python train.py --n_experts=128 --activation="squared_relu" --moe_layers=[1, 3, 5, 7, 9] --router_score="sigmoid" --routed_scale=2.45 --balance_bias=false --lr_router=0.000472 --norm="rmsnorm" --norm_eps=1e-06 --lr=0.00859 --batch_tokens=[32768, 65536] --steps=8002 --dataset="wikipedia_en"
Below are experts of layer 7 (counted from 0) of a mixture-of-experts language model. Rows are named router (the router's row for the expert), up (a neuron's input weights, with its number), down (a neuron's output weights, with its number) and show model dimensions 0-223. Each number is 128 + 32 x the weight over its row's rms, rounded and kept within 0 to 255.
Before each expert's rows: "mostly gets" lists some tokens that are sent to it at least half of the time; "comes before" lists some tokens at least twice as common just after its tokens as in all text. This comes from a sample of Wikipedia text that the model never trained on. Tokens count by the router's weight.

# expert 0
mostly gets: " Boeing", " It", " They", " they", " Security", " who"
comes before: " was", " is", " were", " had", " has", "'s"
router [177 116 153 127 108 148 183 125 129  99 128  95  57 154 151 137 129 159 140 120 178 110 121 162  64 122 134 181 111 183 164 175 173 183 126 181  97 113  96  42 117 151 143 138 110 136 108 138  95 127  48 148 145  99 179 117 110 180 115 118  89 144 105 104  95  86 128 138 132 125 110 186 192 111 175 115 139 147  96 157 176 107 111 131  75 113 108 127  92 138 115 107 159 136 182 123 211 141 100 172  57 124 118 159 157 186 139 103 130 143 143 144 158 159  84 204 128 141 124 132 100  92  95 132 118 154 145 134 173 142 161 114 116 113  89 140 115 149 115  83 143  81 129 115 168 159  87 140 156 124  60 116 161 171 112 163 174 124 136 135 144 124 131 135 151 175 111 107 165 114 174  83 128 129 130 114 205  84 109 134  98  73 110 124  88 147 134 124 115 152 139 123 134 100 167 129 205 135 181 216 158 101 148 168 129 136  59 127 118 125 140  74 152  89 156 142 156 166 193 125  94 127 108 131]
up1 [ 88 122 130 176 185 135 152 151  86 125 116  99 141 140  97 142 130 154 104 216  68  59 104 135 154 106 158 126 207 179 134 121 129 134 151 120  88 143  97 118 123 109  99 150  96 118 128 153  89 126 114  83 140 153 108 132 182 170 125 100 143 107 101 102 108 112  85  78 135 152 164 126 176  75 117 140 173  89  81 152 126 110 146 149 113 137 112 200 130 164  89 205 182 176  70 138 160 129 115 153 153 111 154 148  98 149 167  70 133 115 145 123 108 148 143 110 209 136  71 150 177 132  94 168 127 136 159 195  82  85 115 172  84 150 113 145 123 173  73 121 117 100 109 174 133 199 170 127 133  87 176 123 147 167 161  83 132 117  98 165 164  81 112 114 140 163 117 155 141 118 104 146  91 163 115 119 140 141 175 150 138 145 125 137 160  80 153 148 103 118 141 114 136 142 151 132 176 129 115  83 135  98 187 171 119 121 114 199  74  96 111 179 184 143 148 130 138 148 187  82  91 114 106 173]
down1 [ 90 152  60 166 157 109 126  91 177 119 153 155 145 123 129 100  63 174 149 154 129 100 116  96 161  80  81 135 125  81 147 152 106 144 103 166 123 120  89 110 107 132  87  80 130 148 115  54 102 162 134 146 101  82 182 149 131 173 132 178  84 127 102  61 136 135 174 139  85 120 107 158  98 168 100  94 110 146 120 116 141 117 107 110  62 112 134  91  83 137 126 125 149 134  90 135 126 146 106 123 116 164 151  95 133  72 102 114 162 204 162  89 127 118 101 132 117  97 186 148 143 190 151 155 171 137 100  78  90  80 102 166  41 121 147 120 128  97 151  98 177 173 169 142 122 105 151  90 146 148 104 112 153 146  76  84  87 108 176 146  95  69  83 128 132 150  96  77 144 105 114 121  71 132 141 131 192 101 150 142 144 120 114 121 118 128 122 152 135 130 176 105  85 126 153 106 178  97 160 130 134 193  81 181 101 102 139 207 133 136 214 166 160 128 133 107 126 141 123  92 173 109 186 140]
up2 [113 119  99 135 161 131 152 150  80 109  88 106 120 165 146 125 104 120 194 129 158  85 148 143 108 128 115 107  59 161 165 107 133 192 133 103  81 140 110 109  98  89 127 100 157  80 151 128  74 149 136 190 156 108 100  74 106 151 116  85  96 133 125 111 108 130  72 127 129 101 149 120 169  98 129 110 143 160 140 166 116 104  93  93 107 177 155 114 101  83 113 104 161 189 142 150 129 179 101 181 107 163  95 139 147 122 103 120 148 129 136  87 108 150 110 185 114 107 126 180  53 139 128 140 173 141 151 177 141 108 133 174 186 106 134  84 128 153 130 112 188 112 138 106 184 134 110 153 107 159  77 145 138 165 129 114 154 130 118 171 161 151  93 112  86  35 133 105 186  79 151  63  98  69  47 132 157 125 140 154 100 147 103 118 107 115 141 222 175 124 165 119 129 102 184 159 177 178 151 126 110 150 131  73  84  96 166 130 152 110 156 182 175 162 109 152 159  68 133 126 168 135 116 165]
down2 [176 113  61 144 127  50 130 137 194 108 114 183 126  80 102 155 104  78 112 182 113 109 121  89 153 206 144  66 146 126 112 107 107  88 145 183 114 144 137 158  99 160 101 125 131 136 128 140 119 114  80 152 115  92 118 127 155 101 133 101 132  80 106  88 199 139 130 127 141  63 167  85 156 160 160 213 112 110 131 137 111 158 147  84 141  98 145 128  96 113 128 166 178 108 109 113  90 146 183 115 148  74 163  91 144  53 165 166 146  73  82 176 106 140 202 140 113  98 174 115 144 208 145  92 123 111 158 112  78  98  87 108 173  98 175 179 141 120  97  69 109 133 140 129 114 159 147 111 122 172 154 120 128 126 162 194  93 143 165  97 108 141 164 197 125 141 160 153  93 170  92 116 129 149 110 133 136 121 147  97 163 116 143 104 146 141 144 157 133  93 141  70 138 122 128 124 149  99  72 118 118  91 141  92 102 137 115 125  83  87 113  64  64 112 166 162 140 125 133 127 120 124  84 136]
up3 [146 121  82 180 128 126 176 140 131  80 128 146 142 148 188 132 193 144 148 114 124 157 136 129 147 155 126 144 118 151  92 180 151 161 173 150  90 128  63  75 158 115 145  93  91 151 122 169 116 120  82 145 154 133 127  91 116 172 159 126 116 156 129  66  99  76 150 104 101 145 127 117 124 153 101  75 142 133 107 151 186 162 113 133 114 120 133  81  88 155 122 135 126 178 226 120 163  71 128 134 157 125 181 115 162 152 118 138  79 159 153 157 106  78 127 134 110 109 142 132  81 146 136 120 121 136 119 150 100 157 151 151 169 109 150 186 136  95  82  99 133 110 125  90 180 131 131 171  96 150  88 174 114 145 164 149 170 166 127 133 163 152  93 158 163 142 103 113 184  86 178 139 199 127 160  93 149  65  77 156 104 139 146 172  96 104  72  83 134  53 113 102 172  89  72  91 133 167 183 141 106 170  95 138 160 127 159 160  68 148  85 116 144  70 112 141 136 115 163 133 139  55  55 125]
down3 [ 98 191 151 101 182 138  98 167 115 138 155 147 156 129 139 136 121 120 139 157  99 104 134 124 154 129 109 125  96 141  92 102  94 124 131 119  98 102 156 163 135 178 119 123  94 128 124 137 147 148 122 150 159 135 148 177 135 103 111  98 184 104 162  75 129  83 129 145  65  89 150 136 138 107 147 132 149  98 168 122 194 117 180 152 126 198 130  55  73 130 140 139 184 150 180 134  95 134 115 113 127 158 132 168 101 138  85  80 124 142 111 192 137  98 121 135 176 138 100 142  45 159 127  61 145 116 135  88 131 125 160 178 126  94 163 179  49 135 129 100 123 163 144  72  82 108 142 174 111 141 168 192 158 128  87  99 129 135 115 167  40  94 121 104 164 130 128 163 117  92 133  97 151 131  98  89 121  76  86  78  64 173  59 148 120  77 114 157 135 154 139 125 140  80 154  88 123 145 184 150  99 159  75 100 144  82  97 123  85 134 117 136  80 130 152  76  81  97  85 103 176  91 102  95]
up4 [156 140  87 152 178 124 108 101  97 146 141 111 145 176 145  94  78 111 133 131 172 138 102 122  67 128 156 130  97 173  75 140 157 147 184 131  65 118 131 162 143 148 141  84 174 125 123  67 106 164 176 181 178 114  77 101  90 104 108 170  99 166 131 204  88 178 111 125 167  78 138 109 158 121 170  96 141 135 100 160 103 160  74 141 134 124  66 111 126  89 174 130 178 118 140 134 140 160 133 140 111 163 140 162 172 145 141  83 136 137 139 121 125 151  67 204  97 122 154 139  99 119 153 141 153 150 178 117 134 114 134 168 154  92  52 138 116 143 153 165 176 136  71  63 132 124  72 158 115 151 147 170 155 178 123 153 117 160 110 136 166  88 107 114 110  43 134 143 152 161 137  61 102 114  43  92 160 109 109 145 104 132 101  99 103 126 198 180 133  91 143 146 150 121 149 122 141 182 129 113 145 130 112 107 138 124 122  85 174 155 134 157 161 140 125 132 213 177 129 169 148 102 143 147]
down4 [159 114 131 118 167 155 131  45 140 103 111 152 125  84 138 167 113 126 119 152 130 166 114 151 121 121 131 137 112 122 119  81 116  83 173 112 133 135 131 115 146 127 116 138 133 158 190 178 133  81 118 123  74  83 108 142 164 109 156  92 145 174 115 144  93 118 206 122 170 174  83 114  66 119 160 120 148 130 177 114 138 150 116 174 120 116 184 188 118 119 184 174 116  69  69 138 119 188 167  85 151 105 124 129  87 177 176 111 184 138 112 147  81 117 140 100 161 141 138 101 154 129 113  79 137 152 126 154  87  90 184 183  84 154 210 158  93  52 104 135 141 127  73  97 104 120 137 107  88 208 129  90  83 140 133 160 139 155 184 137 170 126 110 160  83  97 159 180  90 127 148 244 153 132 114 132 106 158 106 125 140 155 107 118 149  89 167 100  84 113  78  72 142  99 140 111 118 157 105 109 135 139  73 133 150 120  71 136  76 143 111 114 116 137 135 129 129 143 146 111 117 128 108  78]
up5 [174  98 150 120  97 135 137 136  89 114  88 148 121 129  88 175 121  53 146 177  68 119  92 118 122 162 115 174 156 143 122  87 143 170 127 126 127 116 115 126 134 166  87 137 172 140 126 107  71  95 131 151  96 120 176 177 107 141 124 122 109 170 147 151 146 132 133 167 151 137 165 145 144  91 107 150  97 122  84  75 107 153 159 191  77 131 174 105 134 139 102 113 152 142 186  98 172 126 163 141  90 140 167 134 117 127 125 114 103  77 126 167 136  86 160 129 141  75 150 170 124  93  81 121 124  91  23 136 158 149 106 114 143 102 111 114 103 169 141 156  93 112 115 119 177 167 132 212 128  83 107 134 116 143 137 170 138 153 102 160 108  94 159 103 181 180  95 135 151 151 145 135 205 147  84  98 156 151 138 172 141 118  39 160 129 131 109 106 192  83 164  43 181  82 111 113 130 112 141  83 118 107 176 132 120  98 149 133  42 122 101  97 155 138 144  77 127 109 173 155 160 122 193  96]
down5 [175 115 140 141 126 123  79 118  56  60 150 130  59 142  82 176 160 112  88 167 162 106  82 146 102 145  64 114 154 152 122 164 144 163  88 163 114 146 196 128 143 165 155 129 128 160 107 114 124 176 156  92 104 123 111 168 132 156 136 149 152 147 140 135 158 181 104 154 113 144 109 106  81 117 102  66 119  96 122  95 110 158 162 171 117 167 132 102 169 126 120 126 136 182 113 171 131 106 149 144  83 190 117  97 157 132 156 109 123 109 114 136 123 151 162 185 178  84 198  93 158 106 134 154 157 124 125 112 133 161 159 110 115 130 146 135 168 188 186 200 161 121 199 131 112  85 115 113 142  82 120 190 182 117  91  91 161 159 102 169 111 122  92 161 129 185 173  33 143  79 134 162 149 109 149 177 178 136 152 138 195  73 101 139 147 104 126 100 171 105 130 122 101 138 115 147  82 107  86  97 132 143 142 110 119 105 116 125 146  80  92 190 179 156 122 109 100  94 141 116  87 123 137 161]
up6 [153  88 148 146 143 139 165 133 108 163 169  64 127 137 129 110 113 160 111 163 154 139  96 165 143 122 167 220 129  77 178 126 174 205 144 117 113  79 144 125 145 112 129 171  72 134 139 135 113 128 124 105 146 145 148  94 112  74 122  94 160 163 110 137  98 162 135 125 124 182 139 139 134  77 152 133 158 158 134 113 166 134 190 198  71 140 111 165  84 162 150 150 152 200 164 138 147 154  76 117 108 120 174 117 138 120 138 215  94 165 131 156 158 112 110 167 103  98 140 129 121  94 118 177 117 110 115 180 169 192 104 177 150 114 120 148 193 125 105 106  99  82 120 136 169 151 162 154 112 143 108 140 145 198 145 133 148 157  78 162 103  98  70 193 110 111 204 130 103 118  99 131 157 118 112  74 165  98  87  88  89 118 103 114 146 199 162 111 143 132 146 109  75 146 106 122  70  93 154 137  73  94 136 111 146 177 109 181 118 117 123 119 123 127  92 143  83 134 102 138 180 112  87  76]
down6 [132 140 176 120 117 137  96 140 112 139  86 100 154 101  99 139 130 103 115 105 145 123 105  84 126  84 147 149 122 102  84 185 103 139 152  96 144  92 152 125 107 129 124 146 195 125  85 153 140 167 157 111 128 115  67 102 138 158  61  95 172 151 158 165 124  82 100 150 190 178 120  84  69 176  75 134  88 213 153  81  92  70 156 132 114  77 128 165 130 126 127 106 103 193 148 180 136  99 123  92 121 117 186 124  91  93 110 136 156 136 184 115 144 131 110 161 139 121 163 172 129  72 180 138 123 135  82 155 100 150 110 121  54 170  81 142 119 144 135  88  96 121  52 176 136 119 161 154 167 146 124 184 165 137 121 137 171 143 119  87 117 106  85 153  75 142 139 140 165  89 111 159 138 133 131  91  74 106 177 107 109 148 128 111 142 122 134 165 159 181  96 191 129 141 161 101 133 175 143  91 128 148 116 149  99 194  92 162 159 180 167 105 207 200 127 109 100 127 132  97 108 101 118 148]
up7 [173  59  91 123 126 102 139 153 127 127 148 108 122 110 135 131  91  99 122 113 150 117 129 128 145 133  79 119 180 142 163 157 173 125 122 100 132 137  81 110 102 147  91 114 203 107 153 137 158 109  93 162  96 139 144 139 128 204  73 100 100 160 138 107 148  87 107 182 156 102 115 120 126 121 138  53 113 150 120 140 124 104 134  68 115 127  70 162 136 181 187 159 202 129 184 127 132 121 134 115 153 142 150 176 128 132 154 108  91 146 108 209 139 136  28 132 113 169 115 135 148 126 112 185 175 169  61 161 108 137 100  87 152 128 105 215 126 153 111 108 142 152 164 153 160 124  90 106 178 128  99 155  87 163 124 130 164  73  95 143 118 111 142 133 139 191 158  75 178 118 123 106 169 153 145 157 202 103 126  87 121 104 150 103 135 128 100 179 151  97 123 129  94 165 125 106  84 118 125 142 124 130 112 160 121 165  69 175  94 142  98 132 163 134 217 132 164 136 223 129 142 147  90 133]
down7 [112  80 101 166 140 202 107 110 169 148  73 169 102 114 198 113 109 139  96 102 109 121 117 163 121 121 113 118 113 111 110 163 128  99 157 145 128 163 116 144  79 116  77  85 196 167 112  90  91 148 122 147 166 112 153 140 101 115 159 117 162 161 124 153 155 191 118 130 118 138 135  67 101 131 120 121 129 135  93 115 152 134 125 178 102 121 157 130 162 162 132  78 151 168 106 105  63 104  89 150 153  92 135 167 123 155 107  92  86 120 154 108 138 117  88 198 118 148  91 127  32 163 110 160 182 150  96 217  87 102 117 129 131 143  99 156  92 169 116  95 195  98 130 121 121 132  70  67 132 129 160 156 114 128  89 189 153 103 107 113 152 106 105 153 117 120 141  93 140  87 113 172 129 104 175 154 217 170 145 113 200 147 157 128 147 127 127 155  54  80  89 164 113 173 109  98 128 164 146 120 130 125 159 129 128 101 172 150  97  95 157 145  95 153 138  87 183 185 180 142  93 153  82 141]
up8 [127 107 189 161 111 143 144 159 137 129 195 144 131 130 110 109 157 118 151 142 153 101 130 139 125 128 149 146  89  81 144 118 109 134 178  78  82 122 166 147 152  80 171 172  95  71 101 104  93 166 148 149 135 117 114 180  81  88 115 104  62 132 103 183 143 101 106 161 136  80 157 140 161 186 159 111 156 126 116 158 195 116 184 128 107  49 101 170  83 169 155 120 139 165 184 161 111 154 170 121 111 140 107 159 108 113 194 139 157 185 143 160 185 131 120 121 120 137  89 142 148 162 172 109 148 141 148 158  84 148 141 102 115  62 157 161 123 163 158 132 108 108  76 160 171 135  63 133 138 138 110 143 136  94  78  75 108 102 126 148 175 134 119  79 133 141 130 146 103 150 101 145 130 159 105 103 135 103  77  86  95 108 157 105 146 122 180 187 107 141 185  85 150 118 141 123 111  71 110 133 137  54 128  94 186 184 108 120 103 134 164  92 183 103 192  54 169 103 167 112 131 150  96 148]
down8 [121 126 173 118 133 120 205  98 117  52  89 122 116 113 149  94 118 126 121  67 120 128 107 123 120 174 141 110 102 124 203  49 120 115 174  63 108  99 121 120 174  99 168 154 105 103 144 125  81 154 149 213 153 161 108 200  91 133 122 145 151 129  86  62 107 151 103  65 121 180 119  92 149 140  86 179  94 119 152 178 129 102 166 155  85 124 132 152 136 161 148 104  85 114 100 128  93 109 127 131 100 111 104 125 129 133 114 117 142 200 115 117 140 128 169 125 220 102  98 168 113 178  86 140 151 150 106 191 128  96 106 128 129 137  65  84 101 151 115 141 132 109 119  84 104 105 121 133  85 143 150 108 141  68 149 141 135  47 130 116 116 173 156  88 167 157  78 139 118 123 154 160 139 208 167 160 123  92 125 113 134 141 135 132 107 179 120 156 173  85 154 158 108 159  62 132 131 141 150 207 110 173 152 128 120  85 118 100  95 138  98  73 147  92 127  97 140  93 124  90  87 133 128 145]
up9 [176  72 128 141 128 137 121 128  85 175  90  93  93 129  82  95 148 127 159 119 129 141 179 169 109  91 191 135 105 139  73 182 162 158 141  96 131 158  99  56 112 155 115 199 108 161 113 140 135 100 131 120 151 136 102 142 112 137 133 128 169 162  78 103 104 108 159 134 108 199 148 143 188 127 170 168 115 170 110 130 153 115 116 110  91  64  92 142 135 130 117 123 140 118 153 128 161 124 156 158  98 148  95 107 118 152 100 133  83 155 149 133 210  91  98 206 151 168 145 172 156  97 151 146 142 154 100 135 145 185 112 169 105 122  73 103 127  55 149 132 161 149 147 117 149 163 159 168 111 122 101  78  90 175 118 138 168  43 149 148 140 171 103 126 151 125 131  88 159 101 144 104 152 151 171  86 195 106 101  71 149  75 155 113 160 141  81 107 142 176 122 115 142 122 177 134 104 112 177 187 187  74 198 168 165 151 149 119 104 130 152 177 109 170 132 108 114 151 168 117 128  86 158 121]
down9 [100 115  99 135 118  95 142 108 173 117 161 214 166  87 157 115  98 124 102 149 167 141 100 101 151 158  56 103 138 102 126 125 104 107  96 122  66 148 160  88  95 135 102 126 138 201 101 182 102 187 148 123  95 121  96  86 125 126 103 147 103 146 144 171 167  85 104 102 111 181 119 119  79 146 165 162 142  78 158  68  82 138 156 115 149 182  96 137 181 173 159 186 167 112 169 150 126  81 174 129 137 104 105  92 168 149 180  80 136  87 161 131 155 120 157 143  86 131  94 136 159  90  91 178  47 119 149 171 156 121 132 100 118  62 111 189 206 150 119 122 138  90 134 111 159 141 141 138 145 180 142 181 107 164 114 149 124  76 135  53 104 147 133 120 129  95 116 155 141  88 132 133 144 215 140 126 124 141 127 118 151 111 105 126 134 169 133 180  83 139 115 189 128 118 109  96 161 151 154 116 156 150 133  78  87 135 111  97 180 166 139 131  89 165  96  74  91 110 145 155 147 121 153 103]
up10 [128 145 124 152 147 122 154 115 129  79 155  89 106 188 143 152 154 126 153 169 131  78  89 138 163  98 144 160 134 176 157 164 150  80  88 142 116 130 150 155 182 114 192 140 133 110 153 215 177 120 155 165 115 115 182 123  52 122 166  74  89 111 136  78 122 145 137  95 108 135 145 215 181 145 175 104 152  79 149 119  91 176 104 157 115 123 122 116 108 168  77 116  95 148 110 113 188 129  79 137  91  93 162 123 111 118 179 135 154 151 158 180 155 109  65 173 150 101  92 122 118 127 137 118  93 120 141 126 118 198 181 136 126 135 156 153 143  70 110 114 133 113 150 147 183 138 126  93 132 118 160 139 114 161  99 108 133 141 149 154 143  85  68 126 132 136  66 111 124 142 126 135 156 162 135 137 124  71 177 184  74 119 161 168  99  62 161 172 146  78 183 126 127 165 156 156 153 118 135 132 165 182  75 132 160 170  97  93  97 105 202  87 122 111  98 103 162 165 128  80 142  87 120 105]
down10 [115 147 200 141 105 157 159 151 162 127 164 110 142 132 112 133 133  77 158  92 115  98  91 133 149 118 108 183  88 162 112 114 105 143 163 165 125 148 132 133 139  97 174 141  53 171 159 147 171 144 160 124 147 135 103 121  48 125 111 130  57  94  72  79  73 158  84  95 158 123 133 131  86 152 150 124 152  76 144 104  93 135 166  92 186 178 121 122  94 131 112 105  79 133 139 112 127 116 129 110 120 130  91 183 152 176  93 114 126 108 144 194 186  33 143 140 120 100  98 182 129 127  80 134 106 126  97 191 187  83 143 213  93 172 189 113 145 111 100 150 173 144 139 100 157 151  77  86  92 153 104 103 102 188 108 109 125 158  87 136 169 108 115 148 153  91 132 152 145 146 157 189 153 118 181 155  95 141  69 154 111 113 138  96  93 163 130 145 158 150 159 117 111 129 132 161 128 172 148 149 126 148 150 128 112 102 226 103 111 185 110 132 118  97 156  83 107 102 148 119 156 128 124 145]
up11 [155  47  96  86 106 157 145 106 102 139 110  89 128 147 136  96 124  78 130 102 124 209 109 153  88 118  65 140 167 171 133 111  91 159 107 102 149 122  98 114 128 132 131 172 133 139 139 162 128 156 141 127 154 156 144 126 147 207 106 113 105 141 123 129 121  90 170 129 105 155 149  72 123 116 130 178 192 173 121 182 195 112  71  95 111  57 119 151 139 128 135 115 125 144 137  72 180 111  82 165 104  95  86 187 103 115 137 127 130 107 144 163 130 176 122 148 146 179 141 170 159 108 147 179 135  99 144 166 160 176 100 144 117 135 124 168  55 158 161  95 172 144 118 112 120  99 143 157 105 127  99 120  75 110  86 174 197 180  65 102 150 102 162 140 134 131 185 126 118 118 140 122 144 127 120  86 151  75 132 105 114  91 213 191  87 184 105 139 158  48 124 171 101 107 122  56 124 139 112 145 123 152  96 130 177 120 128 126 120 155 140  87 160  70 157 169 146 124 168 112  98 145 159 110]
down11 [110 126  97 178 127 107 113 162 155 129 147 102 161 125 163 169 156 195  90 148 109 116 114  90  86 116 124 156 105 146 111 145 150  81 150 124  99 181 139 133  81 194 130 122 108 141 131 201 145 138 128 110 125 156 125 121 174 136 110 187 146  82 131 123 113 124 141 141 127  96 117 123  92  99 108 172  97  96  90 138  88 135  49  29 193  53 134 126 139 114  95 112 123 122 117 147 119 124  37 146 180 161 111 116 119 145  88 118 166 115 129 114 126 172 169 117 157 180 117 167 115 146 125  89 168 150 182 140  53 154 121 110 145 132 103 122  66 151  60 200 143 121 144 113 168 130 127 154 163  98  99 122 106 160 147 122 116  88 127 128 149 159 179 149 115 172 117 116 142 121 163 253  95 121  97  90 178 140 119  82 157 124 131 114 130  80 139 145 191 131  77 162 131 172 178 142 145 126 133 136  93 158  78 145 115  98 184 134 122  81 162 147 110 170 141 136 103 118  79 114 172 105 150 106]
up12 [133 120 143 128 139 176 146 132 108 140  76 138 121 138 104  91 156 101 117 107  96  92  77 164 134  75 123 153  98 118 137 169 163  96 132 107  55 115 121 162 139 102 132 121 125 105 175 154 152 133 122 149 125  94 128 109  68 102 132 214  63 113 100 119 155 116 145  80 115 107 137 130 118 114 186 115 127 115 110  72 122 135  99 172  99 128  89 132 151 129 157 161 185 133 174 150 151 121 102 110 153 138 188 141  90 117 194  79  97 122 109 149 142 115 142 119 116 200 128 180 110  66  58 121 164 159 157  72 113 192 180 138 132 125 122 146 163 109 129 126 106 136 139 190 138 126  98 100  89 144 109 207 145  88 126 213 187 108  63 167 148  98 166 120 123  93 120 125 112 126 164  42 111 116 114 124 121 123 126  75 155  62 102 167 129 113 181 132 123 119 123 151 160 165 165 131 143 139 194 126 136 175 109 193  77 152  92 154 116 170 141 127  82  84 147 136 190 163 111 160  98 114  76 116]
down12 [127 115 103  81 109 162  92 140  98 146 103 109 181 128 112 105 115 147 141 120  67 134 118  99 123 174 108 112 179 115 143 121 117 175 150 122 156 172 153 126 122 135 109 150 130 101 133 114 151 128 129 139 133 134 117 120 105 166 135  93 151  92 132 139 176  90 151 154 169 130 138  67  56 108 144  94  98  89 150  67 142 151 118 113 136 143  91 137 132 190 152 163 129  91 176 125 179  91 178 161 128 194 129 172 133 138 156 118  92  98 135 130 129 109  95  77 128 157 145 117 166 221 133 107  68 107 139 158  93 100 145  78 205  73 130 131 124 113 174 105 101 127 208 190 127 141 121  98 167 100 166 160 148 173  70 179  64 176  90 171 152  87  95 102  84 103 142 131 110 150 187  66  72 143 130 151 137  93 202 101  68 102 212 125 146 114  85 154 121 117 115 126  65 110 179 162 171 100 149  74 120  93 127 129 122  97 115 124 128 132 125 162  96 110  83  86 120 145 122 113 166 146 116 133]
up13 [ 92 142 134 128 110  84  68 116 130 176 132  66  88 155 116 125 146 148 168 124 141 193 161 117 113 118 136 108 175 147 145 169 149 163 168 146 143 115 137 151 160 115 172 148 134  63 187  87 131  95  63  91 193 156 161 137 128 107 113 142 162 113 170  80 104 129 150 124  85 114  79  96 156 149 180  71 143  96 107 157 100 194 142 188 111 102 112 170 100 170 105 110 167 114 158 138 124 141 141 156 168 151 217 167 126 123 104 126 114 122 113 172 107 129  80 181 144 137 172 136 165 183 159 122 111 135 113 156 126  89 149 194 108 156 177 137 153 151 115  97 166 112  96 158 121 111 139  68  61 148 101 139 126  83 151 103 157 122  73 160  83 124 134 192 142 120 119 123 119  92  61  94 161  95 135 141 158 105 143  94  82 118 101 150 130 150 164 134 106 118  92 154 229 162  99 119 109  94  78 129 152 122  89 174  96 162 104 134 127 140 124 119 153 142 161  69 125 140 164 116 159 144 154 206]
down13 [123  95 130 106 110 126  75 123 119 122 116  95 117 135 106  83  87 125 150 109 120 185 170 148 167  97 179 115 133  95 114 159  56 119 119 114  63 106  89 141  86 154 141 110 136 167  93 181 116  87 147 124 154 136 183 115 176 175 113 105 123  94 156 127 158 113 120 144  74 174  94  71  86 199 133 126 114  65 105 167 153 147 101 171 161 153 134 209 146 117  84 106 105 118 106  95 125  96 193 116  74 175 121 136 139 170 103 108 131 138 154 196  93 170 148 187 128 130  91 125 155  70 140 147 104 107 100 145 104 110 132  76 136 140 128  83 139 157  88 109  98 115 146  91 136  74  93 122 134 138 141 197 113 128 135 122  93 148 101 148  85 157 126 143 129 150 117 101 145 150 115  59 132  57 124 171 203 135 108 177 118  90  75 132 105 118 184 113  96 144  88 140 169 104 153 135 151 148 157 136 187 158 189 109  72 100 126 164 140 129 121 216 113 141 141  81 126 156 124  99 145  67 155 151]
up14 [148  77 135 122 136 146 148 157 102 160 141 131  90 141  91 117 125 183 126  78 126 129 194 136  54 162 124 175 138 205 156 181 143 117 130 137 155 114  81  97  87 164 178 130 137 143 121 171 128 184 132 160  91  93 110  98 114 116 106 144 183 147 162 112 135 124 164 180  61  93 157 115 192  99 165 192  87 163 119 103 165 100 103 110 111 163 146 163 148 138 124 102 135 137 117 128 132 113 144 137 123 105 145 210 118 162 192 120 168 151  72 164 150 150 103  95 181 178 137 153  98 110 120 195 168 137 109 132 121 131 113  92 145 146 117 165 115 147 141 144 112 111 115 125 100 134 163 132 105  62 154 140  98 173 159 135 213 178 110  75 102 140 132 227 108 160 117 144  97 128 133 168  99 144  69 157 166 123 132 103 159 121 120 158 123  75 140 137 135 127 115 117 130 185 102  93 181  88 134 169  99 144 184 186 137 125 129 110 113 183 140  88 145 131 138 178 167 148 152  88 137 145 169  55]
down14 [203  75 136 126 106 147  75 106 162  96 185  86 131 110 128 142 204  94 142 128 114 130 176  93  88 146 131 172 136 153 176 154 122  71 131 178 116 181 130 184 145 174 162 131 207 163 116 127 117 153  75 151 106 126  71 132 177 102 116 157 100 175 143 126  88 142 145 147 112  81  82 132 203 122 131 141 203 218 126 133 122 105 152 106  98 138 108 137 152 104 153 180 159 151 114 105 136 173  78  73 138 103 133 148 134 120 163 126 127 159 111 113 145 186 102  63  99 179 139 149 129 131 141 113 123 154 113 103 142  80 117 159  87 140 148 137  78 102 150 109 123 141 150  95 162 135 199 135 116 166 150 107 162 192 116 127 188 126 141 115 147 141 133 100 174  88 146 157 116 172 150 145 135  70 152 120 165 158 165 122 129 119 105 166 156  98 180 143 156 126  88 138 165 164 128 206 104 158 117 120 128 140 139 128 209  93 143 161 159 103 126  93  87 137 105  92 104 124 146 106 178 179 110  98]
up15 [170  98 152 133  91 163 140 121 134 128 114 121  93 150  80 156 150 123 110 174  60 112  92 161 150 155 107 160 124 133 146 131 105 121 108 145 170 145 151 147 158 136 151 131  60 102 142 153 104 150 194 120 143 117 145 104  76 125  88 128  98  97 131 119 190 127 145 122 167 140 134  95 135 149 200  99 125 155 104  86  99  57 113  99 136 111  86 111 105 107 191 181 131 110  92  48  90 167 158 177 123  80 127  96 117 144 178  82  85 182 130 105 116  71 141 129 120 166 124 146 158 105 137  93 130  99 121 131 105 128 173 131  43  86 175 192 140 126  91 155 225  88 176 176 111 154  88 130 131 135  83 180 102 108 132  88 137 109 101 121 189  86 165 105 153 135  88 195 149 129 123 107  90 177 125  98 179 161 123 127 129 101 133 153 167 121 143 118 101 118 188 144 148 102 168 184 152  83 150 122 180 120 113 142 115  89  87 134 134 146 193 140 176 111 139 192 127 133 132  69 143 124 117 130]
down15 [ 96 132 140 133 144 180 136 156 144 113 142 119 159 103 133 107 134 187 110 105 126  91 131 105 113 183 166  85 111 115 136  86 106 154  89  93 137 185 117 116  99 162  78 114 159 169 150 152 174  70 135 114 173  74  91  94 156 129 137 125  62 178 174 144 119 127 134 141  93  74  96 105  33 124 146 157 102 133 120 135 140 118 133 129 121 166 135 104 140 147 128 100 146 120 179 136 176  81 106 116 173 151 102  92 125 174 117  95  94 134 136 157 142 127 128  92  95 128 114  41 116 142 111 121 126 113 127 162 158  73 126  99 121 155 149 145 178 119 157 180 117 160 163 119 165 150 152 167 106 186 137 130 139 209 108 121 144 135 105 161 136 120 121 152  99  96 101  99  56 133 123  91  82 115 111 124 165 183 112 145 102 195 146 159 164  54 155 224 165  37 141 191 112 129 167 130  72 111 122  70 105 114 162 147 150 137 146  82 150 103  78 143 123 180 134  83 168  78 132  93 138 143 101 106]